config.yaml
init_std_router: 0.0274
qk_norm: true
init_std_o: 0.00597
weight_decay: 0.036
schedule: "wsd"
max_seq_len: 512
Below are experts of layer 8 (counted from 0) of a mixture-of-experts language model. Rows are named gate (a neuron's input weights, with its number), up (a neuron's input weights, with its number), down (a neuron's output weights, with its number) and show model dimensions 0-191. Each number is 128 + 24 x the weight over its row's rms, rounded and kept within 0 to 255. Numbers have three digits each.
Before each expert's rows: a language model's description of what the expert responds to. This comes from a sample of Wikipedia text that the model never trained on.

# expert 0
It responds to: Word pieces inside Slavic, Hungarian and other European proper names, often accented letters or capitalized starts, such as Vol-gograd, Głog-ó-w, Al-garve.
gate0:121105169153138102110162146090110098102106099126090127096134138104145138104105115121104053111087161124099140152125178084146115100129136118109115138147142111087163182162163152122143138125166110103107134143162158126145180137128134118136133098108124130099153112140150150138132119133133130101122116140125092109112120091160092149119200149089140130190123127096076140140091133109126137143137072130146154128114130101141107169122080132145100135142109162116152169145134095115099140137128131136135123131153115158138156156117147152146123171133134149097112096082120152124120130146146127142
up0:127121142113081153121141127142133152101093132106156126098121141116119126111153130171145113098091124157109122112144143178147128088159139115155125093129112141139150120115140106125137105134123144118111120095114124117175165142112142168153154109150151149141152124137139155093125193151074135125136135152148171102107085165111125101151139127136160139116133136134073114125103162105168173104123105144127121100164135094091149108143137148099123152111127159117180145142112090148098104117129153134145130154200102146145105088126154121142144140125126152101149180147110082121100099072138091143
down0:111155099098132137139114127123153106130124100172166163150142164151100173150131176097135118087147158142157144154109112161173101112135124185113134112150108101150102140134152111117118117118121172164133156103115103107155114161177118132133095132148114142166106151150083115145136095159124087099113155123149150121146119145080169164152100121114135159087156109149117117140141142155135149067160097176114117163116137123129144124123153118129137128125146146130091129148088056163157097124133139126124119150107131135153166102089141121134110115124125127155105137131130128086137123097101112104
gate1:137121182116089133158098159141153189121117083106133125138108170132109134164151117129160134114143141103185113135125154152127118143088104096122137113117122121131097097130140169103149167156098094137139144151137157090141127147114130135112096125083124135138114117129122136130125123136083103120102082124132150146164121095161145104150108145125135134133135127131150101113104115148093149168161147138107138120106153095092132157134081110133158140198099147133158106162105105099140171140148146093129150126099140138154154103132136132173121154122129075127086133104131127169102081096104087098
up1:079182082094106157147118128147120079088130161129124143089147121090134135110130112126113129129082102119088151102111128126165129125147132131107144129134121122128181161141120167155114151120143156104092111130130134138133127111133139104120136141120150130136145105112136118168125130163116183093143102129137124103164155116087110124145123129090110073109080102126164130160140117082114147142156169118121128108149147153115116140167135153100152153107163139152140110136135137140133133153108133109104123138155105042118153115111172168082107098098152141086129138163157128150114134170155152110
down1:118122134140114103156124183146086117130112128169160105118135127174138142088074106073093111132154153118119117113167146126150120109130113087133132131110135125135128123123070129112132143141172155152139101150102077131130164131054142076109112157110110144092138131092136124115115139142101066132145115108145156151078143109168162107100114160096114135120122106128135150142153098113123123086146178136155140079102140173111142118114117116141099102135130132111143126112127140102103159163124153114119167120146104111097116149126123136131154114108110107128124110164131165109117108143126176169
gate2:128132134117132136139107136163163132118151128142124129114114143110105147105137113156167129122172105166168128130127124112141128133109129134125117087134134122128067095125071114122170147150108115160146146148105119191180116076124127135131139081121091124115094132102130120165111105130104095122081148148162116137108073134089173074158082155142120137116146145113140148108112123117101080168108107101131128140104122120126125133158110139128112151171140125128164147173135122153109170080144155137095141081139117149135178118151142113131114131161141086162164147142138148145122126119124166166
up2:125127113123127149180122106131145129160133123105102123136163128138117090119149158105120142123130119136124107086162129117148145105154138099170138118111164178115129135094136108140140140127109124140171119160130150117145094159094135105075124184142132113113127151134132165169144097171138123119152080141135161084108163137117099131105136112201125107094131170145133142158119163134170075135126132140096127134149123152111076172112077106185135142126099104125118131124138099122189106116118090132127139095110128081125119117160164144116123133133113117139125115130177123124079090125141141126
down2:108151080159140153132142099138111130145122106144140163133134142074094139097145187099127100122140146115183119137174142114134137133135103075127134079128121139125121105052163099140105107143123089198090123089129146126163114174140175119169131128100144098116123145133169127132130128130119117136116134160117125128102141104159123112153106107139128108144200138136136119148141129160168107140121134122094134124097131119131146105135139135127080131121141160111186141105121121113126130138113136168111096063127096131105124121110126116106131110136145082175139150125141119081130101136124145140
gate3:156124112123118211083148100173122121126130161141116112162163153160128116121114141120081080141157115147202106065144136122083069126152136125151147117078079151147119096082100113124112120138109103113134124147139139160146156134113090112144102140095152102110135135123117140124104141108128125145122140151132126115132105137109166126155104131118085133138077155153158091099095103139079146110148164139120099138152119177136117117153138108124122104119106100122136115134136076141179121127108129136133151129125122121139116133122141124106128160144154105123118115127177160138162152135121103149
up3:175138111155148145172091128143136152120126098124119104128140121129124103098123147120156087160159171127149126136105135130134147147144137070141126119113140102144150140171119143125131130119133154092080131126101077133090119104134143146115141147142100169113153161136122093131082140119125096138167154151128187107085146131127083110159128127108131132155133142158135088132176150116125123139126139106155117082103125110161131091130128172093119121100162096143148101135127147119146119122134109129161125120138127114128075128123138145098124133153133091132191166124135123179137145105137169219
down3:147138137134076107135123119179134146104136133145076074144115121136109129128094106119122109133135098115154130127147123130122147145140148104088122096140126144087066110109143142094168096114169109158133130157148070125110139176113122110161112141119132131110136134104156094150136097181156142153145145114148153114149118138100154143171126096105106136107133143133066100119183099110150178099113142102172143121120121106119117088127121129122148134147138183167111152145127145177150120140128146175116114106186091136167136139106113133126136112155130093131170102119096132126130132107122115103
gate4:092132090132100161111170135126144087101099084136148116101147146154129140138137142116109107136141141219153103114114115169118103131144121082146170119147131131138130116156122109133117139097110162123108084130115122145127141137131173123114105114087129129149071093164109133145135093148159096109131144132130132126175149091131138138131105109120097121144106137138152121129095134134120144101155148163143156110124200167165118059124170130090134167114112100129143124138170117141159114140137086105142112129084121138103115149102153110129131099141124139120138097147155187125148091137139145119
up4:129126085163103105138151118174124088150136140096157137101132120134101110155167144126099151111135136151148061089139092172156088091083139109088112089144136174103130119127131153124147154061097141150086103144123161119137144109155119126149118127107130087096134128114122143135110113160110160146106110183067127133136078107166152105136108113170139105074146131142094104153132157139144115145087126137118135095137116139086089151134126126165147109110134132116123128116137114120078140123119079129117134114126129122104189154117116137150105152115147135106119127133104109137126111126119119144
down4:110134086090129124130108103138103097099123138109101118162106106145121181139139152115143091161116105137087115128120153153054086141113117133130105160160088114182126099121102118143098133113090124145102102157137107166094163114146095121125126124125092121135130122085117128134141122141084136099105161159113142095092129126124169116155100123125147120109135136128101092145181116120144164116152136138157194136133157119103134109093109159139135137137144115124169122105152188101134107134107121107121140107120162151100109183128143155201129122160136151141137111130122137104131134089107131144
gate5:104127134167132144201115120176099115109134176116164111155107090158158145120142134138112150141113134149132102140127117130101106163131113101111138120172102144074115124092103112153120092111080142133102156150131126179129148163126145120130097154131142184087145115131124122119116172152129160159147158108158084132145143101161106068112093118122121125147123109061117108127116113136074115144095112110138175160127132133131093083163115104108099106084131135147144152152137125130122141122107132123113170144104104092135147092109102115117111134140133167159128121138164127134132138114102128127
up5:139119113089117135104105176142133106120126093116086154116166095104126109149094095119161104140137178160104139108174171155143157133120115090094114100134132165087102102167151146116144114132100138164130122095093114151102129099163111113131141086123145155111143113127147109139151167148129136150133126188133109124109111138113106144113120170145126155133143124158108138126141122107119142142177128183109104106099147093134186113152148148105139111118133125146180126127128099137110144110156140128073113169128145082143189090143137123140151136126114172180111151129128096102142119135138129115
down5:110138168100104116122147176153153140127107139138147113122121139105135112124165106168132149139149149160076174162125126104087163088122123098097129101126133127082091088082095093124151137116059129144117135149141106136136092153138095142169130153107155127105108108148129098154114132139140103104119155140143121130147090107160169190126104157106088117105131116089109152142113103107127127158125086120156132145149134145135109149105127088134124100181124135154096144130153114088162099127121115138087123146103156084081107118116106140148142104130141144112131141131123131183115107135107137162
gate6:103179100144127132119138140099161176138130090164141132103135102160179079100141100101097120127156136126139127138105129124117153121138162130116159096111109127138113144106154108102134114131110138118132057132140126125112134182121118142115101106143063098116143137097106129115089131131148156156167155161122137162123099138144124115132142140139132120128149156126120120090160117149085123210099079115138132083149094150148112132084163135116122130155163126124142153109145169142107103116113114108077141115128129172152139138140139154116100155148116096118143106129120147115149149163196131144
up6:148097143056165173158111116163152076138171133116139151125134149122137116128099144141161117141171116099133137132132093167124105140127140131156128149124098157105121141129150129124126105151114058149126154130116118092114107132134109122126157103106168121124095093124119101113088140068139137118123111145117151106137147114108151137116137087086107114137081106115106141109090095123149135136133119178144135105125146128135165090123125097139128104121192100145123144121177092100129137167121127126148103065118109125163087118103146144119130155095151115148123156132171165128184135143145118140
down6:120146119156175147109110144116153161103109149144100168149124127187124111131103172132145139145161104136141108113132167134133126097118138074162141127126164128114083130113127121115068121112121136131170115150132124084126119125142137152125118130093081119087097152067088077159131128151118147129073139147080116141115108098113137094140127118084138123175125201130122136148147127140141132158124136153144122088132133134141102083107138130153091126152136132121126163095147158166116110138138127153154137153155112150104133170117158097123127129101154127127142083135177158129141158115139138097
gate7:158116104146183162167130140091123157116113128119094119083142123108110158093112108116104076135151158175128133138116150120138163151155113177123109132125120144159118142132116123129099110116109135119138099163106109126140122165118124140102126134113113136158101137157095116104143089174160103132116133109130121146121139089106101117113155099105110170115144145129123147124126185104163105115154128096157121140135028086143147134094155098120146176177119142137101136148175113114118137150127122087151136141114164110130175119126123130130167140120147132144147137120111125161121158129125068167
up7:102109163135134153132111132121082171089123138149151160132143119094126071093116104137107146177148100145141161124143104128116079150131130113100131144163125140127149082142132121131136161126130149118156108125139119112120170084131122129113102097129134107144170118150177160163106154114075137123134159126168099141102136147140117130129110134173133118103122133117132154143139147093183116050096095122121113110114163085169117089131113169085128120109105132143131145110127131156115132156112095104065142122164125134147107124150117134109169142099120160139124133149132163108172168120150142142
down7:091156099142139117094157123116128105136153111146103141154096110137132117122151133132085110117137133137098134165085143114130122151083133146130146113108121130160110098145082139116097135125106117124145144139113133131108115151076126101084094101128163119136134122094139132096128170121089159143110107127173092130115160139119122114114155155142121122118166137163166120139160134113139099128077130133134131098141138099124106131075137111092159118051130085123146119097104107131153133125109119122188161140184087122149120127125133123112180085169083155159128114113120112126185126142163133176
gate8:163122110147125199093137156150152124111132146109139121135152109103120147147150066127072162108120112146129136081105092135109105110080127118116120106125095134165163089152110156133105126167137106143113156116157141141117153152101115116165171144138117126108121124148177103115148113187140120179117141125160164164121091159149119124146107131133105124107098110093147162133113163131122093105154095145119172120134159105133118131143139124095157144137152170118100139128140110116138127131095159137141141110093104152115141090107102138083141122092126117170108117142124146083175107167141121112
up8:103147109137146148108109140105124117137123163144092116136110136122159087081110080150126148145131105158120108142155128097160119136160105121089136168082091145110163103158116091145146116107103087121180113154133127162144145103125113152120097142131126112143142136087097128094114155156142156127102120104115099123128134099125104165117139133150120188143156128155141143147107073097126094067108089153090142138167123143164131097154088101099118106090140190096117104137139129161113170143152088137097108121098149107123099147094118115140109105124154123136110135122139138115155149159117121111
down8:113102119126109148145133165153116190145113142116157116097132104088162150084153097148114160155127096094145118135149180148142092108139120138133112090114144079151103170104139133168171152137128139121133131106114098103124165134161130124125122132112138105109145100131166129135144144135083117114152091160136080142133154118129121133112162131130115126148102181154131145141114158124151146095108109134135125108134157125105112134129159138133142080103169096076118160134175138157137161125149087116115122179129126127188105133167147132117145131189124125176109139079141162120125142109136134096
gate9:140098139121122078108156128127121115120133109128161136150147156154114112128122123125117120100179098113128109115113133128093124109102125113145097136162115147167145086136101139123135128129150124115114138109106151126156125136104131132183086148112111088165123127094113161135097119134118108144116180192173104087116090133147161108157130079112084099149137145163122103147132109110098140118185124140112139140151122057096125080120089147089143131093075101125129137133118110122123112146126102136149129109148112160130129141126122114098144108153153088171177137172104147128158163089100146133
up9:099114084108082144120105095142169159150158146160117114129105109176127134135151127189148188150139122137105153136112131111120160129175094145146114117073120104150160166131073118121115134137157176082124120109138150137153130167135118109109142138149110102102171111140160074119147123097185118115131123123105129127166112106116096134095119149180147154146149139108179102131128152111105127146093156115103111116116126118093119134111131136173115151153063135134142156103119122095130086130170116115100092140142090121150134136100135109121137121129139122133122153117150138123113142167134133139
down9:144130090141115127109107131105134142087146153105146111143125137101149133128112097155156081115124159092114102088137176098173143120149137093118121116102087148153144082088163138142125099151143127181140156142120166085135150104083134123137134123158125150169155094188173089139107171118125123172125095143155143129142121144096114123134123164143158164106131123146112134151116119132119134180093100147143134144121153120122089128115141122149113141094137110135145128128114208100103139135129161106119127119126140143161141161116148091127161107117097117156108167140127085115117109133130154080
gate10:106109109102134180105095143113140163129116108130083115155071155108156124168113087096105170162143127155142155167159117164098117104180121124160138133101112131174120138130118154128103105110094138133116111097137125166094130160138114138099141129122111135116119121157130162139114104144127130141099109113179157090155086138126139152137120118146127149118118114072090122162124095121173157128137136162172091084129160099155155125140113084114116155137141131107105146124163109145097094100116130089140126159122126124156102103127115183113149102092136117154149139129106114105124154107147167111
up10:148115152165111089085126141123160154146121143158105120086132063173111117111167123114157082111160163166104141121121120142141123149144145123143141116125139139075132123141079118118138114120142136145158136107133158099119141066131117102135147167069136146148172118098095152116154183172119106136132169102137114141135130119152116099136130135164115152122076153110120105115153145111113124105108111140116113138081122124096180149127088114133117110134117098096127120128085101121103123156142161116134116138162168105141129106120123161160152163145148188104126141087154140120100120127139124130
down10:164132113128124119151102129118122102155095131129101135151150145160136114140103145152125127121166191103087137165131102123133115145113145074114155113123127139158150097118141140155090126105147135176132126158086138108115105120148142089156128141112103123110149152117111156132148127149142120106152107118114138113139101121163126121158122135093118171124116147109125111143145124128133153136074110116126163156143102143084172117193123123130114142143156134063183089146118103093106116131123134199131120130115144109131167164101144112153142107139152133066151150138154144143148134105194090087
gate11:113131095112158174110141170152141139121098142149089132123188169146099127143088060145173105128100151156134148166120115143094131129121130116100143137162152185145114123139140120149126133152117090155152153171106108141120103154119097130149146161115123161127130187169108136148161131189111136103135121138121132169157120131144101160136109146111154127089122105141112115159171149137107118160114158137114145153121147130139138135158168108090129111160143113152118124141087114164128109129113123159165162082120153152121158115101123134104117108100116075124120102119093105106151094138124140130
up11:103161098094116135088145095174144101113131082127086145179148147088126138146135137135155114136119100155107105093144161102125117152150168078085137111132150098121134158141114103146107150097124118107137116105157113148119122089119148130169129134132101147138153130119147112115132116141126097125099111095080107110089124065165098132153107149140093129107107126106120117142164093135095102103113152087125115108143128122137079112166140144104118127122109122113086129115163086188114120123154150114118077131127164142136133127129111103116075102091138134120145120131133153132153111147178141180
down11:125137127138171086128162154097116115108106116143125140090081106088160184103128150105118122090102115089094157127101182159112102139146121103134103143081151145079103149143127112113097133122104131173151160154143142163113052108140176119172124133135107109088141129119183130114116153165130147150109131122108132115107125104146139119135147120110111142136136162113127104079094112119138122153147067129132107086149169106135143119117157134109115137121135120121152109117111144167145101144163146164095100101100166087090148111123135146126111119113098123124148136122127104130136094147111145129
gate12:132181140129094106147149135119102117126129091144140165125120116118113125131159091147131161147101136139129136156086069128120167134124088154147093152092088113129177100157135095112175146072133153163106117120137132120116135114138119117105155165137138126097144141134124111145123113137124098165094125154168145107110116130118196108152099113142105117096071123128128135135120131108094113134146063159100153153101118107105128092124143114080130109102179145105146142120168126113117102100121132144131159126115132108115132140148115081154104168149143120156160156135156161156148140112122179105
up12:112107136134172169173143139134154142148144076096115116119125093117123117111083121094156110116074134191125141168112144115076114155154124157117141138145154126137087096092125132148146110089147116094096142146116111079130107107123140109135153096152169152100121137126146147167120136137101118112112124120112131140086174102131161120136123128105127093124161119146157133116125099103153111183107146144151140107131101131128114138138124122056127122184114114135131144112101141110099147148123137117119102156096144131167117144162089129100079104136086114147135102147137101123112117075098140095
down12:154121133116179123087161123185140151084109136128081125117133170075162118160095117102126137150148097171138129084148105137169143132146127155091149122174151113095152154132110137145121143148123122207169156128116140130098128143125127088125119126088117096116149110123132140147129135139101122130130127119123146097161082126110152152103108152115152126141120082162132127118136144121121159105152143184134111156157158135118139138106172104135128121089104105134126149132151137087108104137161133142148118130151103107139107073126106164098102152146140151134103179112185131089111141140118132135
gate13:112115130101135179130132090154098134123119122120134104207086089127115158144120169120143090114164113173106143152123151118127151127144132140197116134075174115146140151104124136126088095136119112104103100116100106139123167088147098158156159106126107148131108110129074149127176113148101130157132119115147131085138132144108135131155116158134143153115130124125159164147162133106109133075129109090124155144143121127123115104143102150120136149147108084144125106117152100108135095133160135092131154119125096109140133108079158152098122145144117170090126101150110161124165154112103159113
up13:148107127142075155083113085107093157144125154123114163122139117114112114138149184144159120117147113122174097174111140130133107093172149120080139124100162168101118152164084113110096131108104130140087133130120108135147108159143144143156118124134189140107094122124136114171114109184138135151117148124098103152145141171130143129114119124126124105152138140111154149164109138073134131116137114089171171158126132103115114131123109112108107162124131158107092133122126133120156131101166097175101065143126134107110148135153086106126128086127106140133083145139151117140144128149085124145
down13:116147167147147117100123079102140125133094152170122143149148125137139139086103140109156102146104113114155153103131164123168154138093162115111109140096156158119076117137133121145124144153130132130137139124107144068141167135127132133173111148128136163146108118161148119097151128116149116121114114141176093125136143146142150137118160134188108185137092116166156093143124167158131144095127148129092137112129164150092125158142135094100164077144137147146097101144102116115161082106099144156103125156133140184111113138130136125108111103104134111170116142099135075155114120105166132093
gate14:152152133172163107092115126114138154127123113166157129080112128152138120148096158144112122152127100139129098113106087120100110140104171098128161136123136156114124145150133130121161150103104143153149129109125135147124119177118145126135102155146129131117118136119122103155097125117098116129108149133143120126104135141156118138137107133130124131144145148095129114135136100146150102156130118113188124163123159115142115172129162208147123128085178047143159157092185142111131136097129109151114147125107053141101125112135122124157111123182120101106140145157155133183112132100089176121
up14:111119160141135162184137103147120129091081161082129147143105140156144139181104130112082090135106148107152120094130148132139137143132145074102157124109136109123120142137101140117158155103103115128131117106105103149144144121138124093148117136128140147110154116167139174133119144145169125136117109117138146139106182148125101119121117123149130179157119097151143131135121112178124135127106154095121178119119124090122111114105116156152089154084136136111094093113151156101153105159142193159192101149115131087079117120104109123122138099133147171152087081107116138122110104114130120106
down14:130106154147149133135155149107104081090141106124125151116106135118115148150100143102107149139097162149133115083150117117148133135065138117126118118069105148122130149111123118108152108131148147142089135170102112125121119168146104089115129117123104157140133084126158114100108172134078096130112092101124127137098137147119085127124126112080158128115166102161111114128126086115136150138127114133146107126064137127116095131123160128098130140127146167139106177104116153110185104110163168061122056135152088075134113121133144121130125116159120122097130125132124147144083106128130117112
gate15:105135106149099095114115113155107149161120129042105126104079103140103153160124118112139126155140118152092131163148124137132118070105117146058160153117136089082115092109114117108169153121172134149099135171127167136125096128146113144129135121108132153099146102138064130127112104160093122110137097169144093096104129111101123117127141137143134109166137133135129143111153123101147099123146125135136144189195129102106125123113135146183144124119082149145171132114103127133124148109101107160126105129128126111101172155146142122132128128115149121102132117130134112105171133160100130141
up15:099168151102087118079114134155115138127135140127104102116140164146129130179117122167122109076121110135093113117123122133147120116150141113140144128132149095068142140168119141124111134104151176157154112124118144128111148097166125148110073129143150127144109165106101124144108118159109136093085072148132151113136087133124137130106150167134124185121136134120135148139127107154147099140102142139141119148185161091156091143147112168142082095107118138127145152124131106143128131106097088141093161183154098102107155100096165113120142113088142132122118152096100080120094141140145132105
down15:139138134152152127050143137138147149099144111127128132101111160123109129116129130089170087131151149101110132136144120138154135133108161088115117101072131119099108130124103181139159116118136152155142116128156151124152149124141172164162113121110133150127109154135110139114144132144136089164102117129119177145093099154097101118122149138130134114161186128106117146133143116143142094113151137192139150102135099105121138092191142165120136117142156127085092102129157164148134142127141172079154083116131144138150133092147134173130096121093118135085114100087138106101127165091136126133
gate16:128144109099148156128115158106162143150127097114120140135156128124156132136153146145093124100144147146146137120115174130129141135117095128146122115100108140144119152163113115114132150097157075155156147135129152117161108179118102142177149144128110128138076148155154122182164091119106176117111102134108179147129092103120135108169137132118134135134121104091101112123111156081112129097113155115105146110145141117100147178089109144163143181166131114119133164106111107131089073121103124140139083173135079116153148101117102151139093098122119126108137115134089151140142110102108070111
up16:130147140136176071130131109119146125149154123181156177162146115105154103103142156143134087105080117132132085073125100135157154118160116112105051125121100160080123097097153137111110150133115120137137123121105118119154107115115172144159125160134085157149122194142134103150128115122148102127126117154145119124133142144109115126108119142159103156115107141109104115145145146111095122081128145091172088115137168134116153134147163164100149128094173094114162119130147106152126103150130099142129128116141113141155120149130158125154128151117141068116095157102114159113124104115131115131
down16:150182049103150118135132122132114119086123110084151157171130133153156131140126175150120124113113117104127118163154102144105088173126139077153152135132101126104127127122095114096121153115102119139131125111175126150151110149132119109137103166088139148153100125103100107130163148108118089143125066152140154105160147143143123152132130130073129112162120163121079106139122131144153107141148140103139120145140175165102095164131131146152086123139145125139146123098121108095114123107142094111115122128133138118138104106152099070113134132153135156112184114135135106110116097086157142177
gate17:132183123140113127105127158107115164131113096162150111112120122162139150117187156178078143147121121157132161113157166128138078126133087136138102118137149080133108151091131117129106145172132114117057136147144130129136187126138106118106115138112105149118082139150180140141102134119159163158127125165142102152142134148108150113143092064104135143131111135107121157114127136108121113148114133104085163138119104124109166126121101114147106147120137178099099142111136130088069165136154134111092134120119155147149144127172103118125163153131161136136088118103135118125140148119097116108
up17:080136139139169165143098120164111087135147156183140134116111186133099133103133139165105138132128110150109095172078124121151099106098144162114127115130100088127109105163119133106142087104104104126086146115111122161098137123137121114158169121138117107134110103141144107146151062163122156132120152088162155150101141131183111105133124129142127081131147123122130153149108129107118118166122108130145124162143129147119124125082127096151126137153100114116140072141132138159126138154127116139129141145120093111100107117182103182147165122134098168111104137101157161132097115139088111099
down17:134094138061165116141097152119118118110110160097107164108163116136133125125146110127062099172135149152121115117133122116173130154125120147111125115158140150158123128130069112119148107115112100113146130135126134136113068135085118086134100142095203117120130142119122101152124096094128146117129090114138150209123133097128140110124143185137127113123126161155121131142107118105084116132124194093157145134091140118151110119144137132131106128123117134087120124140123127111124151143145098151093112130138106133149107093107164104125117098078130139108188117114174116107138137104150124143
gate18:089112094131140091165154141148115130145098093154093144098148135129105147140158132122102141117125117165146133146144115124144111128115079139141103123124122120128138129144180122129128129121111109121109129139171118155155110094148139124128138133129148129094114158136165103135162126089142108130093118153141105100140168177129160135116115153142141131086071101138169150073103152180120158119166140137107163130101085152122164086113153119120127075142150146150122152120129122162138122157086085168065133088165105159106114103098109146146126162116167091117101094119145116156095130145115143138
up18:098120118166134103114126165098122126095100133152129111109135133163109150144117145127135155152109144102128133104128142151105126109115118150152102125128172144158072133104112085159147117159115077100090103153116128119149126137100151132077071158098115112126107159134097129146116129126103138138181146141135080127145140174118158091123122108126105152122162066096131175118121106143166145106123136140109110115104129100116150173085162102115102124138094160125127124156121127142116134128122111108111137199149092128143126144180117135097120140117177101086113142138151072121117159119163135126
down18:114154178095173150127134147171113126117135123122120130131168127129108149084122124148088104094108142118125119137104123125122107071119095156140129128112136120158089157083071098143116152145130151130137127125116145096159112133106140133130145102129142098120149109110123173145102164124147111075132165116122115150133168142102132111125095145154112111149086100107136121111126118143123160108146129168085171146146098137071171164120112144144103123152106177139158174102106122152139133124118176135137147162191112107141135134126105185141177140089124108123144118108124151099091149154121139141
gate19:147155129149160149151140165199098161102146117130116110126175129143110125115133144117124111141114149159149079118146110096111152112105128114165114095117112159138076158143159122121137098139113157122111126111166135144125081090198110135119167134092143175142136103101146138120142126134142147125123133134142087126121119135177125123136114152153110141158163109116122127112109132095144162102095087091137152164175088128124178117146062137122104088152130130123155104177144152125094104118139114122126105136123161125139129122144119149077118114128140156117128145102081091170143111154142103129
up19:097100070166130099127133085126129135115156160145143096113074122107122164162143076129127173105126119135100115141099072123100109103138152116161150160120135165136117134075113148142163125110090122158084138141148129142134116090139140117128123106155157106114143143108150154114163124156101135135131122103157143109124098097155141158102107116118117136087113150143162120184143085106145089113127113128151099155131161170087094129149155131069124087115152121158117125126128138117146120098159123131119155100113109107094126114134123134106144118135122154137181137163172115112119103153083149133
down19:130145138150151133136114133136122121098131126162137123141155118107104162191135073111162205117087158125166107130097170077109142132183111127130143117165140150090094138130104099115107085128111141124120110107134107103128123099110123121120122133158091146125136165094112122109152126151089144129118153109201093142147122132164149115118167150105140122120117114127128147104155100101118102125114093139170130124102148153108078130108143089126122144151176108127174144137153105161108148133145099128127107135124096186099134112140098141170114135115114125113091159118125124124109159137136110080
gate20:156157111157108119176098103131099138088110124147143160173103159108130159114141144114098124162114106149133117151124164127117146109106131094095089088107085148177161152127172113105148112162147096130191145113141129112130095120111132144119134105123128154138113110085129146098138154154108152099088102156121126167129182130134154107139110127157075181091129158130142128160102128137169149096179144136134133121143088126111166155123129144155077121141133148147114114127106109144089180148152124139118146103155114098155123131125128107139099128153134108121129098165128100095147101118137123154
up20:091151126135099148079120080164149179122112144097108125124088117153092132152138150179118104130142095131176092167135176098088183094143154131119131118102172118104091098099104112109119141157142091125111131120128115170130152086110141099108101113163135136119154140134132139102156156137109155127100136130152143092097101097113156118125119123165109146106125145157125187133134101110146147126155071140112123148133104126134101116151163125115100109128097142141119113114138160113108161098142103134146132149143127115154107094136131133165144083145121132128127144137141148164107204148122121142
down20:139084116169115143147103139120101056153135117098110104136142104041101103129142128140132125142144119116145107136132115153147124107122120103109132127108115108149139152149135109142118152104128133131098110201112087121144143109116082165107136128143143127135162209117102140148155143157120139113103158106156120106111135131154098109092159135119150125130134155117128117156117143123054125155172174139144098145131148174101123136117121144142130143142134112109145118147154133162124124151148162118096126083137152112096080120076128108124148113153131166146146139157109131126079140174127108135
gate21:141121086126131146160140138035106157127117130151107136115099122107157100116110151134145134146130130137145082066132105198138100115165101105125139093162155106128122140130131117147118153104142178130151109099109157142088150112160126141103137132094100089130120092140072179103128093115096098115126130128128151121161117103101149116123137120149121162159105136110136148130131125136165085137153091106177101127135125140122157144111111156117143102106119119129167168138120107157103136198125127132137123093161156111104116156130118090130162093156145124145103137105138127121161142118144118140
up21:126140118114142152105126128110116129152106133148121098132148136067159189123137131107138099121112139164106139135134083152159141098140173091111150083106112146142080140108120107102157142130120135126127146114164140128111107170122147143141143129101077134121118120119096118130134137098101111136139150129149137172143127115133183122164115148118110108179113119165124157114154086158071162137139149097098139108125109125100147080121100118114124122150178146139149117101137144128132097113102107126134119091173155127109135151083052189108076127152132163139122139128138145110125098119133119173
down21:139138094120155126127102113167105093139139109159182117139146143100124123156115127124113117146142135082132115141146167108139122116145150147114136158083135129103157126137130097112119085141118139145133145157122124132119141145166134096098140155158098122112125142123150144172161131107134116139083107113098103163107160145121105123167100125069112107126134110125164118082112124137148130168120115119114153186113135143109162134127149074150105135117079118105126146124170154177134108141123101098124171206132135101165095115188166104118104123142157121163126107138134134108175077139146118110
gate22:124068107141130128096120115200169139112143109084119084140130166123135114154120108119132123137125121110117139154133088141121086168119160114124149134184173118096169145135110142115133125089151136165164140125139151112108103137135130151126051097139125116094130130141135163111099138126153075138119137162136151154115088163140127123133109134144169164119142107152116152158113109141121086086125139131167119085144114114108141089134114176130154125130130131121146136141089114119115084122139126154161120129072124162154128159123126174089112153117131148117118129113113171119143109151172152156
up22:126104138114138111090154123133143133180132132120123167139104093163142158124117102135060123141110109102111125089131114106134116113138137133168113149103167102139161154140131121112154139108177156135156148144114125116101142174131105102157162142130102107120138096148110170127122145129176118144126115149135200148107100144122136107096140126127167157118119181108102144112126099110083104120135139118149117109128115062144116099157148148168136113128092078115087094113140142151108077147080121142139131085132102098142116123116083136110144090127124144171115174127119124096139127149167125125
down22:098128083116129120134144145131134137164112171153120122140114120115153139109130136089098141131125144111074142104115155157134071115143105113112144138136089115118133102152095141151105123090127111167122193139143141112138156122183087172121134114099115117102165148123129159170170079114095127161129101121153154141138133139112131156110093102135168117160152123142080097120115112148128160147151148134106103151130061112110112141121121153097107077112107129154108128134120124124142181150084149157109107121152105135131111108099103179120172121076126135133123092112123100113105118126166139145
gate23:139141090120141135119108139095145121134127115115102125153122148143155118173155120106107076134158135184119121140141128108109177141132130151114135150135160115119102126125108078131106137151111061125165130159142127169148122121151150135146114149129099110128129117158086143110150117132153095096106101049119147096133139144131141158127122140137130104169136124080111164156115122158146116086167107126134110142131123164083157113133139097105135117118124133140135146087153119167087143149114171094107070091201140156153127116135125159128118170114136102112144152126143139150171113167131130160
up23:138144172121156105165152143129106176117101101082111176139128145093146156116111127128126123119092059094110129153145109116123151144108114130143103114155139072174137118103154136144122144121117149129132116133113133113133091163124140100151129098124111164119090152162166146173126137095069143142169073094118115108101135083107132114138135131184154117112109112101154143135152100126127137186094117156142097134103127098134132119129078125101150160145102151167148132136151120128102103106092124101168159113115144109150130121119132125094134141123105123130115138079110125080145140123123097101
down23:140087172140099114114127113099094107149129122095060102129067133129135114140154135119125112129118136160134105101097151099115142112092121102170180172111117127113160145154141160167115107158114097129133137098121118117107104122092142094129103161111159144103140146121113160142113146076112123145099146118062148101117119136128118156178138086191083115138135148126149130104124081115125150141118145098115175118134154108112143155099154145098087117127147115132173149132147116147121134164167138111112129160094138139133119160153172116116109142129123152109143126083156113134098124129138099135